From a checkpoint of a small mixture-of-experts model trained on Wikipedia: vocabulary 19941.
Below are experts of layer 2 (counted from 0) of a mixture-of-experts language model. Rows are named router (the router's row for the expert), gate (a neuron's input weights, with its number), up (a neuron's input weights, with its number), down (a neuron's output weights, with its number) and show model dimensions 128-255. Each number is 500 + 50 x the weight over its row's rms, rounded and kept within 0 to 999. Numbers have three digits each.
Before each expert's rows: "comes after" lists some tokens at least twice as common just before its tokens as in all text; "comes before" lists some tokens at least twice as common just after its tokens as in all text. This comes from a sample of Wikipedia text that the model never trained on. Tokens count by the router's weight.

# expert 10
comes after: ")", "0", "3", "4", "6", "5"
comes before: " ", " —", " +", " \"", " —;", " A"
router:495542500411499497450538561557557540525441541440456494535575475581502545524499539403525420433529538466527511577484442479447562480491564526447484451445524444502461453500443455459590486464456443491552457516556518562539495416407482509449594475543564441467583546490569528490570443485508589548460550411548375441501471408450550565463555461446532525529527535463552542470545444482548506548553
gate0:535587458580628383447540526477545485447433523656546553568516511448548469487560531501517505476401600499528438495450540477563476471542482524534511648485512564573496507563533488426565433511453466430537513424542497546495573521531562505532493510457564467569565605494646624469537482564516516435539535558527482503559531521467437513506484506515428474457352509470395534437514550504494513541456
up0:485411487486391528520497508492466534533613520428473479445472423549501483516482473474495385460554394537454533579572501488460494500514501531470538398484501500432574514442490549528504578494586519499470560562475447507430427495452402532455531404551495494445464424547433358533489495436514438615541483390520473516500445425476551456567518449493573483514614504510557460522472436533594451431542
down0:486458504491455425480454514410491457475551528472538477538478644512527433483511536521506467529482481472490489455411515510510532428571542470520518566408529452607472476502468477485674450453415501520521512491446523510604498528508500446551488577492577510470498536470527508467532539540460466503515433488467527549482488609521509555483541474508489518517421584525510512515509550480503586534477
gate1:486512434511515478626462569411480514561547466489455537447403507553353499517422531490489519618469432525539519588527400495540551457480512488471567624557437541436471553516465546461475515476489502512433582485537440449443502444620614491450489507532407576507503406467470492537454558508528532503469553502415511428546436476499497523484452508525566529413447567470510523522479531519518481485508
up1:432491571428441592447529501513546457509397483658444485606549561487581524494524478621531524475459430461499428411542541471467468568604491438513367456545496476493477448497549412480503561464584557436617468518567538444532497484379458490538554508494562512478506494419468535484513434510544430518534450514527468537531530486456494485514536501407416471576592486511518508416484480411450572512516
down1:396418490480490528497448454448566546579582435534507573493546451522571482529526477531512470580499452338497530581530415477536535439450493471504459534545485484527468521511508535488515561539522541445525557516563499537578502507588584472564596330606484552507558483490496489473446461479514508497452530455558535427440418486469507474578514500456682564475454440474569479512488507563456487441473
gate2:434402507518472488481535512582579533517462482465481534461542575479467491478617462545469512465537554410456463554533524413534581456555408522476486394529431506575511417556516644559512565493484409520523587451436420450540596471514560447490443523488427465581394531519613511519559529522524580509579620524490427583441461564454412431470466456478529413458469538471508505505526491498631519490430
up2:518564524514570558572515478462461527509468500549548447579484430568471467470395454524493512562522488577526554464418508522492372477493571492541537607495596460440539590404472400448459528484485580434459455513507567566502419507460447507523490470538559492369589407451388499437504483471475386481445451553527566438531575482483566526556540490500515542561453468542535478524466486514389443555547
down2:486517508511532430498550464461486511496430480534486480495559492503505509561500476441416487378544485549520541428469434473484534445431479530456507493517522542449483489503490491520500569528482524448553527529503514541582499531538549509493489580497477535597493324509521440473485564517486643506557477498600515587499428565516400531467482475433519526457480441509580484570606470522501441410492
gate3:423465534507394517507539483412506483499522517482473475502456458552525481595461507454496564542506469452503426555490565596468588506539509438484492541616487460504446520523528521566475467468452482459527474519490416474532375438536434414486495491527517525503495477500507571525448552572514495466542405464569539458514491463501491448493515426645481516532462586472523500539509468525577444344443
up3:637575450482508508519558547554435475508499503547535542560496556459549535464490536470465439469505525599466467449479471430537464525474464515552548431516532470447530464417598530488551496497545454484407506479545567557415588488504484579458525514435450522490418521465435384464541456444462477557438528604446543505437480568543496513510485601424456467576498509570557490474527560537416545626546
down3:409565475620539517513548531494545477490448464556516448548540457435505454511456455489475508445536474520499492475568501550427543503432475494546499581554511544484444415471509544499544512449476596443505383425512447539550383530563510461510477577563446503583488416483482406525482427508500551580641464436464425554523542468510526530441451533566519474564503564467513471509428461499458535445435
gate4:465501388542594501578496464588462491426546483508393510434416432466499572489436507542500463511546407475477397506471505520553490462538415479497559510598489531511570517504507426449486524482511532420522523518444486447501543530553507543523578481467526534466468463478501535520499497525555522521486443494487579469485605565483505576642534483481620483463458404518567396558469500499420553612463
up4:495495478497507514559450470603414534467513502538404485477423438494515581497432458549468515458590388503532432526432517545515475458522431494497508518647478515490519499460435444485510601530498460467513505477485511396536511513533483504464537485509500479502534444529507475494526530532508504544419485524485550438501593579519513550647525497455591489400444405523524472557551481511453504593498
down4:484411490588527422485471572484520541620475470491434573522560448506492504423484438493461420507535507465511495451499517413441502497423539480489508456415536462535494474542524495585503485494429478515434547556509491503461387489552454509479533425516446511592455460467477563428486486452465555444428464464506526448545581461542581531544518460555507484487583545474349503507481449530538525547520
gate5:553485446534498464546512562472494546495438553460451475472466610398531458516466495408450521489497392579478543525570441484477562400487532547526547511512409457465453532544503490504516458491507534488494420457476495486472369501455520474425459450474519534442511484428518478603497464519536467546557435451564537495480618520441500537385456538507477464462418381471489525467451465474532487486463
up5:513484390569445504513537512483490501468437493435434554511490570435506482494436454408440495522516395554450554542589465476465585460484558532491536513478495465525501536514481493526525436512483481511497404496470486470493427487416466505429504406476564516427516497469481491587530464524544496467515509407487581467465609600484506487415506554503461488489437425470531533507436488547518476499523
down5:479490561482493497516478491537445494505499540474411530381569452552499486474444554498487578542477535546486552504446439470444470549535538522538541452581578492495596475488511510563491523498464452491464443547620449484603535562417521618486503613577487533544535519370514552478509482507577475484528471583436508477449526539399517508488635627501599454518577528519597520492473557598534510470554
gate6:378532545552572512495535461558617517554505431498467423473495515470554400575517552523399469460444458545474520472545488456520509500435487536551511472513438448521508504513441421557464534453466499468517500513487557417445511570604456461465446491521503526446546545459377548577563564530609531561498556555499527540441587518499513584505489444467452496467508510481428444486440496471472560523465
up6:575476475440436507544429573368439503391473538489481562471557535586478576431412421478567509492545496484564472511539493487492507531540542432459482574454503572514483502571544537462547420504533576547483516463514448544504535457406567529611510551484463447515533418565581459470408445501428472442511448458513484473564452525588443446513478530573533495545429447500568582580567500510499399461530
down6:494552473484506508490520512486499485555578480573627548502462529548546514515574471460468537585571423505510511455533530450540560514405476522475517511480406481474463495543558497510467505474549517514570507581426615553500539504471427597473456539460470557450434668563585434444385511481548611413483497468563492485522467463412517471507494512540457437418537454455396521531517534408489532561475
gate7:499516525486495560579554492393415478446486547505541430436520495511491480531587443373451582488516514614511479488628511551504459545466502485537516617403467541466477537439391455485452440445559533415472469536463592462614478502497519472550509405573516438599554495491475409458476440608511498526424460416500486475499587552454535463496528469512490511508489475453558464405498562515487468528514
up7:565491501504457565599519464421446483509424588522528393428502467600520443527579441381519563479459543607457466497596467551525483492533491536467544531434539543451481529460384470468518483445548516421534500502472574471637457452438496497530513395565553444554567559505516440406512404554530517491457515461510551483508632577437472502540541383511494445558515477441538516490491530564459477537516
down7:469456406496509494551486445553576547596514500455435496492556565505477502449487466447445475420482551406448506556436680492474487483401525474540426508528481495533517521466467498526458570529548375591520592563500536467529461566517417517465556539490510552442537624481467459490613530438493511518494502549414495505456498535526460423601466489505513448453513439472486450585473499582492494497508
gate8:506511479422397492594388515434488478539472557506476498519491523546427477458468517518520478505549442441494428586577463524454560485549480447513586512500494533474469530433553542606492455531566518414462469418426527543607577431568546484452548555495520543480491471493528478507509468567392414483535454524479489493551574509622520474554513491630366530453415570481493587505477525509528542516491
up8:497537552560579507494592497492625436483594458546505472408578459492546528542504439484523561513455492535526486431476586484627494519446480490501395457600504575538476516578474492508511485442452487517561482553593480481492431584395514516540495478474495513541536554560454553416492544445633615435425522489478483510505490445477508441454480463407472486482561415567480472473526484515471435462511
down8:504450480471526520533490543517524491577508517395418547354471577563471491453528455470375535437544550550597488457482465530517443461475435415505476506588456591474534494534489514436507483505452487469502503500560489526542545491473513436509490554507469379538571563450494455512476492481548492493468538504488591471481580527566541541466510507573450454488517465499531508481452604518457491358486
gate9:552493503530483481478434458523452613462469536492514506577467562555494488561477569436484476500394482594535470477393490480531621441493488545511502489510527517457494575482475456480492490462522557537584473428501562532498574461611491545528509453487503487509467502467468525534444526543614517434403528548545444548404493494487593598522454452532544435488554423490509501615529514566420565461453
up9:487495483497500486501590522475544391542533452465508495420512440446504481486510415576483519477582493436447528503593483532496425566521509471462494464497486533566532403524523609500503512491484439486437536595453467471475472509370501473475463524575509513468490517483580466464531489463387503574573467472466588460577495526491429432525575604495483586528477559517470465427485472447553430559561
down9:492495491597448542506539525456472477512504475506560452487462583488520517508508553497503489492447507486492457471490507516480547478503444536514526508592521547529585570534515549501556471504541440597415531386470503453535481611477609533548543540613418487626385479498499550608551533479410462485418506495502512494533535432520562516499435537529563524423530478458463504508482439583401493402448
gate10:477506459440566499463502509409489493507547479492576388467494531557538589557451438457554499544544415459477590466432586523500460489609473429560506521548462526415564541527480512475507566549496446481453457494504556553510558469547566485454456511460481457586498435515440482514383494523571392445536433438509474502580447509581423450488423499555398540487468518476382476536538520480476572476386
up10:454487525505565422399498467485566501517603538459547437457500525588525580504436495474551532583535436436474592499453511500551455462608494429484525507559505525543553503492465492460472576548528500434507474500441522539508528477574507467467465496469480430601468386539476494498371507493554407474508486392473481454517374517535518401465471500514498510487484485490383415441555522551504567441389
down10:464487556550489483548423397484504464505544465529414533458532348487440464460489501466612490578487507451494408547490574441434492534452496410526495424421422480472577474453420527497473456448535464479497476478440497427489550528520503482524491456467512434597501484501515498507486430445457611487569560477454484434554530482445450575386646481453529438531518458508542613473573469530438462517560
gate11:429504510522535456456454555467438403453451516564568599500482571376426528528412469532419502653562460537475353484575615494512495589583567476457611514530404531505532454492528513522546507515518496551503572462427550483545456481540568509509412571515387485461566469426475473510465510498435446514514483538571461453578532484470585419520516505580465454471484492492597454526548527584403566455453
up11:553555531521528452559546500482562613573597418426398423617559444588501566492519522384549466490458469484488520457476539493549490462438395497536489520459578513528479534437451491545420503546485447521467429620548501479481490561472420429514491425460553559439485467503529489463529521594561475488474509481477603568466504527568521540590385453497460461546426390533425497472510498423487511536473
down11:526453450513473507501565500487543672519491478462451441526447536524479472587440533534446475485585583469482511513493515497485557488549533539553515538562437502453522483526486553493607462475537497426540487571472536538450478517557403512584522536460535518418450353557506455465510546481541515480392541450525526490466501561344516443482519523448476414537411504432460501552449470508530455513544
gate12:462470409534456443458535453504522479571449518496470475496441511474480484524411493504448518581618488621464420598503560530512450442480475485612507579491431480495513525454473521415469474436469474546535536580525577554495437495559475538540463562516420610533461461447401534466468504488534581542544537541526479553420559488472498554593485479500492486524472543441447475398449450524455479495502
up12:479465607528521503534504472538417495442494456492550472546530485515467450473555543418473540458471504439510591398525445496522501613520579527497466434465531529481548481463445413518453570539605510467403504487515472480507539583460512441489505527515577507427625512562541452477473497510410437457494480467495559496585394513505478487417550513471556463446537496541580516553502563480556474499524
down12:547518433539433499524473501456509500545557478466488482527517487465501409418465525483387623485498527587505396538399508558483446445514402505502483463507487534560452534478472449527521443582443468459450505427518557498552459451547568480461529485498517520548503513463500415600555544531507510518505435528506486472399396512463429559561563493519474540424515504451455464482494443583546386483465
gate13:488520503496499441517482489582538400508509463570419495474519507528475487491567426486460555489502463497491538440435556463583533434530520437517530456503578541521494564502514563519493510448514505552552484447484638550422581547572472479447560430455519516563489459486561443520445532427491441476485525565484604491445434428519459526422574594367543493573613438526512564546521499535471518535480
up13:505489420498510585512469489485534609481498540423662554510536489423449531470449524465557460489597447561458490540566499542418501574555402605488446514491369521585533453461555501544527432495504473479461553651478454455433483458498459525573480612459496487450503479466488472540505543461472463518510516565396461533524537534486594513583452457580468456444413607595534501454517406545502509424501
down13:525432570525556474516489444494471485457603381558573534475586451486493598617497474485530510503442529501531495581516640455472464425466511504371451499556582578547536452540537493489463552531487506434521478514495517571439523551583605535552453515502487474548470409449507489513559442508454445516559485512454456436589513478467504494476392496608574486438503493463544502520555502437521472373487
gate14:398541424471476586429441444520537517504454527503526460463518557556525459429528504596593505434480456495521437475512490557450515511428576485525508538489533447527558563577552492522599525446554551510417436436512593488495458548542511546508444486401575557474503507439442475544438467499495501555492488524424474474503563453425482546498442492570526555577482502536464514590486454566436507542462
up14:433502480530519570421451469459545492499490559473506461507534439572605494466569479559564512451532459488531437489532439535486469497439573495510475520484547446455572485615542521520533509468560539484427423484497555493460447516466470497519441500469590582454583549440442489524416511503526515537488460519494525479552485398427487525499468500538493486523528498497526573562479445462476491551512
down14:542498440505510484518485531509583536509609516418532465541478434543497556577445476408518477543531642507434562514483594470492548434589466521442451436407486527453458445526477485564469571537428433479571569566472494506503483413520514510516522530561444577604564584498497520547496501552433509489450526474481503472484428437507548500523594490387427498475488504389546479523598476483537504510466
gate15:418543488508498434395522453479495507621518449520573558506571631510467499580545463532400549506513450538555503469490578488407472505583516492498475464553444567510586521482543592457450522472478510466480496508490469580413500541556530499477514637415377510514465469504434533548566449533482482506524508534418626551543510511557433503586478390569464550413416455434473468481481517475541456436422
up15:530475510507504542536480592436483459444483502489410419493462492487546414492456532472554494483499503466406450587469528555543590488353417474546552545607558502508399497469543405552527456565517445460470501512541536478615471521415375483516498378524602429556495584469587475408422568487450506473530481490468372485513529507404509493448445501486529442548526512622463513492540499497443497510493
down15:538411519472448430464561532544539487551475493505555487512541481542538554503479450516472563505547554632495473484494482507444543473500474525592492517503719524519421517493477548435579545521506470483524503483465553552536472413577516460510604494582509514541595473550525450341507618566490502447493503512452516539525491501512504605521558489555527489560498430520577505504508534528570376400462
gate16:493551496559518516459403456601493374455503516543473504514499529526513407477482506472530552485510476369493420448422479467513474456453524525360620466558433450483504501496482611456490408521553472466555506482445484451416500596497544476548486526453491421476466475532587555570474558507533505533546611491503479469580518598468523585612520466476487478513515560598475491565514523526500534541495
up16:509590537549488586410391476590490460505571499427448516499418534500533501432536503518487551565527514474535441490489428460527500517377509533476565479535472461534532491484398555466519560465576453538470521511376488470472486602485477478483468452455546419493481457470555468553420485492510485532538510482532489455580507540474526571595536512433454508568495507604516470488482464451559478492588
down16:456469503502507481530537445382419520466553556533505388567515386510440528482479428438431486391515412451455522557485533461438471543595449560421558511335511591538495501530550502554418537481477490492535509479455523470576494491568455533495518496483539507496541544483491499455516510478566492465475588526431546415481445453569644494501422496531528561507532500538558481509517501461497544457467
gate17:515459614519612496546476550474471540497482490648444555490449509486549541507458453456368567570582454484527444477458493506552488472531545518492561481564467513496522515420468426457524529483492636534539516559448480512599583520451499390589460533537538460550521508389469480502457521457553489482540477558433462550515457449599475534587453517552482610491544431503500562504508554540533471485515
up17:496560391460390584456538499520490457466533488477603525514537496513470476504490498575621440478458557477429552468513500513533518554463461467492495563467512515517438503578550531533442507544522439444486500422512544505398401516524477617442525449503489524513498478550510587512565486538421544465492516440532517478476505526479514490467551506450542388536462546508519443553529419539491559512465
down17:546392504422525533510470471532463574520412540557538524485554592496511553404471542413439480628539508565571469520523398528457527499513407523476473569492512497545480511486513470469485520427523462473510431543492578556547558506539511396530546533521496454534564441467522568494431463567505455571447425542523514529496527558532581461539431471465458601457526463454505501480436545535488446489452
gate18:500540544479427468539473476499527511550481533554537458461528464481497478479515501469601494556422433503386521527535496473491515554493566546494472499523409488552518468545522466526477471500469547494538386542520436508502482376514509512471503499473539524486579557468535471489459552496453454554426552517486496491418506562432433393410519463554564548616491428532559626482521472524392516376448
up18:497438576622480508464455471538522504557447512465493545467551406494493561535520453424641532536422481511387491492532519445608491523497486529482567505432409491488499531588481503460497537546516527519562419537516442504533463442465477543459407478427547555510585529460499494503494459472478495482515559532441492535505560510433536451453422544554500524553506468507569523546546497590357481501487
down18:574459440452499531470507567431479472486551439547490513610509591550545429498461539598452462420568460489518539608493503473469517441544495501524558432502584536451464513518484481471561499550516459512506570483474478514439576502627431549501513501520555578538484426480466432507605492459579543482528406428477537478514472528540481449458571569550497403536544581453476464449524439521544438570535
gate19:459520515501606459480462480388479503440456503566483513567491622495552510528484452530525483424450493590455483518499429476438527388532463537585609531550479487492498560512541493519462413486472477491526473523549561492551423436591485496500497480480434499480527557531531509574496563563554518468462476510537515503529550481470481466543555550526553600590471486499523522530478489528457561419493
up19:502508450544407550392464451473408456455540566455568507526539507491466548488466465446446553560498534506504508487496559520420444478532553494446410615495522459441459456422464474519508552537518557518581552517434512494512574474556526458587451543490404516447470517496492484454430507497404427446485489469541502583489492521514564514441487520449454358477477512501578492475489564524632485610540
down19:519548442454523493523496478537498527492529459526605527411606504522516429492535580506498513536480484444537526549522454494488545458502463391545502396522507442411500458598524505563542477523527413506428436509462496526489520511401458474469520558479590465539520626524560572547479544530452535447469600420499482463415485508472508475470407566407489584513511493499431520541515573516434528503467
gate20:521617468445545519463404529410534482465529503505604482425440546484512399551515588569436539589526514447550489532455523522469472586480451510412449391520495509426546555492471531554562533474545533530437461536465527454516464540553435522485520543490539442604505503417481598453534545531452443483550530477515552541514460543513472532644471451570482498520438473466469425522508487459508540486459
up20:516441569554452449548548517563449470485487510470416504576501412517510604463501446489535435514429479540510524520504593494520523477516620530603547534510486493545569472479522468479484488509500510483488562422529483570475565522485573522479517488468487556498504529615566406510500483409555521490490477541517483461495543441495541457335498658443533478526609500483510576462507497497487417497431
down20:542565595397407444486444520475445479502536530477505492488483482428499492447552553513382495484482430486401500417477478509474495598520539416561532491512596517483502536515463585533518425477501394500434547528496467495589588383541437445521501505337476568490586527441492526478551474456476492382566480485530500460499570527564513466523558509496446488526419454522563474478459416443502599595485
gate21:499397553453510476540498535499487410462516488514527543576529540495440445499515495532537456492423477541529359398519452539529456513525474435525481496530483483504542505543512461499507518558520515488540482551514580580566466556566518497487486557462501600413483587559498554471443492511587484524428498514535567499562555481513483447402498571560468514454417386523492491502427491413535422513559
up21:522420562428498528541515565526516408483469502512500513571504541528415449590490498528541525499483474577561449398536497485530494530471469446577416491480503460492521507531460461599557556630541550528553479515454567539547477536539484491511493559521484560411482565488515512518416474497617541489418451445520529492580558449477475428433495491436484570472491375569527548490397501410542415483581
down21:439521519571445488447422611495570538483535433465508435385512461453491482477506585514502509451581512396444571568501485463503489568582503469461575560525501508504534501476577479430423567483419552504514435447457526407459539558479504561496505485464471508548496585490515453502430484486453494518475586491580541557490552388518565472421539425465568623555501513492540442525513517484445567494517
gate22:505517510523439534567516436489460584408521524470560489532548377439457534422552563483477447397518534571463501529431506332443507488384451526516394451464490488489482557557513552623476429498515523519538431358469513505514586469490445447590540491414575516474462509520476550443522453463445582466476516531474488465508518614574442551444532505454518496523520454458530529479443462470508441507455
up22:508485485505534477460512562491554411570450471521440532457451637603530463582449452530519546569470465459547494476551526639560482521616538470499600548530500525501529458423505447400494573473503479490459583638518464475461432531530529548377480516562408491522532469461530483561472561564545406533494463469525512503482497404453575453601478493551445507488475551542472503489554553522470538473540
down22:534513482421519504521508609526440553511420570585498531527438558504517506527515496494533499500441482523550436533393503458542462570534472473592609469477476431464538536592474508479523488448468450464461511497568440581531525484566503489490559582376431476496485507470548546441521462576522480422516492607487435456470510543520534497478472489493441544637547553521518576444461431506519463534474
gate23:498478517478534482513525466505546517510535487510590543515460497522619572569389520479494507539442450446554512546495571505511498437524431390488486443507479466430565478446513572414482416528504476524550536545518568562428500516404563475472529529419551549499435575478432563467487520515564555475576533563468623527589482549515467536547492496556483528558539486535527550470484609472514559575519
up23:489514538468594522482489433535533474430549554482577529471388485541634535511478530517454490560451445527533445546481595532432563456467510386510491481472488522436522449452575524457557435573505498514535516520435571541392502528429510484472590522456500542534429573464454589404526533496497515464530561590508584505516454563498584513535490448487448501568559479485489571459493559506495526533538
down23:395520485505460400472549474422442465461502526444402506501490394450526494482562460493530530498637453580510510541539456518588489438511485460586475531510435447464487481440427394513503573494500466532536538547597523492527544497511427507479444535541504370452637464511452552493498522501419580506396467560530510557424520447553548640483562492493477425527421563535567513530504461541447468463543
gate24:480433532570467550445584509508515507459529459477419487453446493645513526555595540547507496561523563501449412539576429490560501486552516457464505534468558514574504523574543540501406470484586536396515472460446477472414505472573492518406520509451446536501519473404547524509454513488461455546547429461476569469472484529563497591537500548511436477494432461425518440545560548434553604477490
up24:430478508542458517494602522495507437468501455419437537466456527617543529570586504572428461562491498479462445596578421531507571528576521458455488490467547433509559460563615478459426442494573518454555480462467494495356490437519457524439497524471484464524544440451518553475513477547529475554560450440564565482436424530541542582513552564484400503497484481423487488480575481452536598509451
down24:581445526460478469479460504511542547465548524485487493557407475528570552535478505415617477494480584512526507551477398561476547476480464500539326475571496536517443504490503510517473524550426470534475462498546478464542486569544491465417493489484510430399567586565548473450474490437521565524509368499526451523464447542510447523539478486555428546432555525548510400509496519538392483566532
gate25:512493476512458476520497479474391512419586463516569521536564379539455579551530559443573468431437492526488565481486512463493528436441428494502441428550511512516451387565522595438503519496517453471477517475508502458485464467456544484592505504467441558576482495585519561407427486550357521588435474473467545460464425545557491467488526505456424543492465486373531495565489495502508407494456
up25:552501477510534438472504494445460514399491445512540511488553347559463545588568552457506461424492489514467545560468470489503588452459443512532432422546511566571435399541540538444468479436521457479464502457493477450495496465388538499597507539495410515569481478589494554379471523492355502538450435463492547426471441514518491551487540510490459516504461500445549519534491477523528400505421
down25:542514480465451520565525428462553490401461530453535467580523427530531471473435648443427554448431477513467594577510544494562562466501570561495502522527456510499435495384529496525502504527465543560496459429500494486522455536468566520515523566434521515501600495432483522576473530493560478576395593479503511517470491518594494504429525437547653561533518610410445461485501566464503543579498
gate26:482492497552422561605493579500561394422466532511543473528408622481427483506414482480477470587521465500568569527642468537425445524610489421576534471542340436459484447505473543501486448505430545570510569508471557457505518493593524534499467470558482500597480490500470519662513499549517471571519526508505476468493493522548515469523520486544428523469413470529441529453443486524482550515533
up26:418424453514541442460521442467477583433501528513423481445594393523497475493603492545473458459437514482456483382488530475574518483471467558468504513457660579579547592487525434476432524485467411386501437473537463543485480571416425456483438504449475485404460474464440484384486493519541491382469521462453527519509504481479489465436418513527557515505548504445562506523473505444541448503387
down26:497488512510551405514484411531514495607501448538415565469502603665498508586505446494506582453510590486441516469481544556416426427435501531605532496479557630598495481430506441509526507488480453502510632544551538520465504409424486437414518518575546519527529462497496553529548516462486504501491514575545485500496511546538529432445601521556579516533539579534420470499498571472453455447608
gate27:569511487521446526517542542563470485588566453462607462541597451512433470445514527403523498434541551502445567557494443480423606545495458498478370495445530517532522512503513523514496578507475513496549603539496460568520560484512482520464540502539526530524468524530499515474546523569472570411446449506540446416477414557493526483412508394530527486430569514502517495508520593498540463445559
up27:586511511496456524519538543577508488599555426478568459580612449518481479436527502411541505467548551538450561559498395486449614536493466495480382508452562519495501505489526498528512559492483485488592589506490484560516565497506487519447519497534494510484450558527520528513520520543438554444490476465527423458493406542465502481392537383492529516418593513489517498527515617488522454457551
down27:601474504500517473510532501450610466442599518546486490441406511471521517505497525597521483560516487456566467435531517488504412561434555544509561437493489556420474463444542519588417450457548515436488435423506569504514412514449423520549435442473552466561466500438483417491526465453455460539506502519486550560557540384576496555461502546419515505451424555537389398527510505554493490454369
gate28:501571412575520482476548468522481475560607446451456523455458423510544503467470616455477458503541558436554535524480525610530421584519460521522542495456498487556608408467554522521589541505475528479514450486521529520382514532530459509386471533534528509513569554409495440517474490571519434455446483509402462485527463473494432591453418556423558464492523482511501523493549465561543447443457
up28:453607417515559439485535495555519505523623485466504532513485497535601501420510607463513419491526543489523528499525532587518421585516491517486565477494489483554594424468521553481617579496525510545545517510568566530384530505533492478442500551517509563556537491452482514555521503526527438501485467496473536503458446500543420516417447604424497451507522485518500429447533461544535460455467
down28:559454515550543500489446560574546448411593494496549475512547428537552424545473497439554433479451587494470388485466565551496527496627537597409434559561487497452521513535523495546538539459480484525455454570506487525579452467489497491575560482473528413485469423517496600472540485497452541505470581547596515463448529534425512526446547515477494513458486525606461637468533361545520542514523
gate29:534451444498512531567413495507587592512462514538550597475494517394534499479467531565572545508501424487566610538570485471599523459516547543557554484575615521472468571586563598585473475495564533529529526502465494428463465520558539500452536531506517496490531539635522469542528411434521476551433506546468473596531402436478510519541548400491448493495495533602442464545443538517557482484476
up29:420551559500477486423587559505416459451554490432469464526474476581502479490488417412438492501479514542455429456421487519416459551496463466496439593428365492487492465402465420430532525494420462465467495506509537524552530495464464526535470529464520537523455449365463545476483549558494482487489498437561548469436620528561453508479489571530573489521473450470563462494542494492473538532493
down29:493547510526472422515548505484484520480447455471495499439479504613400479426504499547465465632516530456492404510402497459502543418513509514443495398474420454602486512500522529481542524462533544591505503507499500470532433520512380544514513538478532524427560503489489540515509568572599506453545373504468551560423499499442573471533477475543501524450443472497551522493620521560437547531461
gate30:547549530519513498536543455490446444413440443514545478479472598464472559479556476405433507426514497608481523603568631547502440499535520422530530530553461423573569490490550476555528462471456501568476508503516436485550558542496493514486483471543485586521528495438473557436439458422432492420558493481517614591523630487580497519531379491541497592480493442498512455590473551476528546610505
up30:543574553537500448484598449509507480495471428455527527513504579524546553489505464393461530379535446611522489552522591569510444529514495451531517502588536425525566470521591577519451457460511456523511505471556460413545567461549530591489497472570520546543530492420513528413451454512482479394545520433549602521551614455544523507502418457479480577496443425492471516574459535424516550558527
down30:542538460499499530446416440508423543527488522507541429530562404519529470531515532425451540576435562488509568474502412407494611540520548517545412509497545519477422442470580544494500492433553573480422462464535490507449497601500496540463484475469505363496539469522503433440537521432493500492518585547503474510524332566460540460448423544442483380544581477598610457471434584492555486484459
gate31:403513469467595498535492532455578553594473476480483389535471619446559410528439566532451560536465458513471434475549542464576481544428551514521475551541578525436554399552550592472494404450493555475547495504515501411508464538513443532528548533465560549561552534495447487457527428435500451519532504563515562597446451435602539560500355460559455530500572419499416532447592476498483498556507
up31:578504549575418417531434507483518483446509451512522544463520519441494495523416540525488443468466554515486528545521522528534547465539425562659519491519501387508501524443444498523484540553513457472408510453434493505463463596548515496435419422440539497493574451485476598530442539476565529494420513528464498625519508533539584537585572506506407529556479456469573483518440587547565480497540
down31:455549549486507495446492466443540465491467467483453510443431423491513479487570466442445490523492548488535436556453434500459515453426496463504540498511673551426508575539550464569532450508488529464426498373513435524401463484499494470511524476594548528576610492478510447539440463470407441616542427525473440534573536497521457548456450461405553529462574465501524514519543451503474595466493
gate32:550458498497516497493475484544509562562586614496589421441533520533483487489565573456544489526500515550527470529520578434496493510581443402534482470664497489538478484530435579473497467541492541391437440531458487401564498530554588444488448510461398535489514515450566494470579569558486467509596475532614495553522523634646481607507557492503487528569446393454575538499535530420555534534440
up32:498528474546484538518441530551533559581615568510557380457456489489499453511522517479555471529485564542560539560501533424503518505561490386519520454607531510566509480579410590533457467513530499473466503533439432444480575555576571484446471457453437476453507482470561546420578560559460449507616473530528465590561463589527432575472545448425425615611444438539578623543501477445536493516442
down32:582588507474539517444507460587466399461408502540543613496433457528512547505452551464652489536492504526482539481514489463471441469426523445465472461490439426561467549494543548533493432461508513501517551487508557489517403510503473555545473487474488480416489591562492461564517539483515459592454572596511481466536472450492434498495467453496564487490450496551495561527408525472509460541498
gate33:479422573513448502529514440481468506482509464567381526400459554429531456442521475523478431513422469531462548382584549516503441527593521516497485564435382419525524500520451427523491501536537520526456567426421487608474462493547484355424593507447479638538498462484494478547460478504575533561507488637554519501531404486519492595510487497524481470483473492529531505491461532557505484500549
up33:485460598492456498478461473461456520542468445566372519444424541471552454467498459555486449499442474513534595472547509476504512516523565531537522611397407466464561530502415375519475454546521514546485575455412450509479513556545472371416553483445513612542506481481473526569521464497577460625476488600515566514475476467497567597576453475510456498535502533469507487574422464520481561521545
down33:476353489508477435445468512448441542479484487490530490505574606451472448488480497500481542497490537497582448562540438525489528416447460538463535569535537513471432472519525461435495525501506545482460471486542507488494501480476478585489405476521500442627507445484552540397422454468553484352555409552524469410518495493510495440466662550559581537439531504509567494534611510499474388462502
gate34:496502429515481492541517487446488501538501537546497481508460609456470462520461573480444551566528433569462474473418475542484487524566476477547498612485546457440525530500529545480559556517493455534454455536444514513443452654582524505522411559479551487403420452448396507456511548541542588408554508585520520484502505465454506458624390428614512474447445463435565491476443517452466508490444
up34:507556482494425468503470518367492485540563456437506531511582552474507509538561563537526436593505463532549514511460481418498532484451467425487512526480553572470452487419537627537554497486486464522430511582499433604516526559528507454474451519476589520540498541466536566492532480628448560529474532475500493458552516425451438517514458521472564561464531446477501563508540485457459449470455
down34:530404519540478480496582523539492478503534519505486474554433538608483439532439497478472503458537541511545443540460595468518511506591435608451533487462466372482538522483476506520467512504429563440462460629553618550597467502484566447623589456433534507483482491498525463525529517556501432605533449506544456512452583456523560494512477491582610493462495457487452512557479530488529495525449
gate35:498546417498528360524498491487506506519575562542514469501521471455403436547570464431421482444519481490380548500511509553523443497431556483543486481464511484492428499462528530537532469507550482518441460550466450516599385593418478436474541452487480536529566401515504512503499478510493504495502444479452525450454536526467512431443564586494385463473517421513509483425557455514525493547492
up35:462558441517528429466488505499543480495490535492507453511546446474399439504566460466423461420572455501383539418499507559545463496440624471511543517454530531520393427456499508517538458540506466484493450552513460525627376595468479429464499466565518475533587412483541503505564490516564548442547467476510501496396595518503520457437626541471486461461531443581547486441528461520474511575519
down35:457394478449522532449486529435548552568372497454393491379450573471478522519477484474470480520567503605488571571511522518474531511589497487485521511508478511508490565495522479453516504488422463485480446593537489509519466484453507414482488361503461415433566489510472472512447442470417439475554621595500484534506485516483463484492516547430602567522484555441458518493524402586465517410537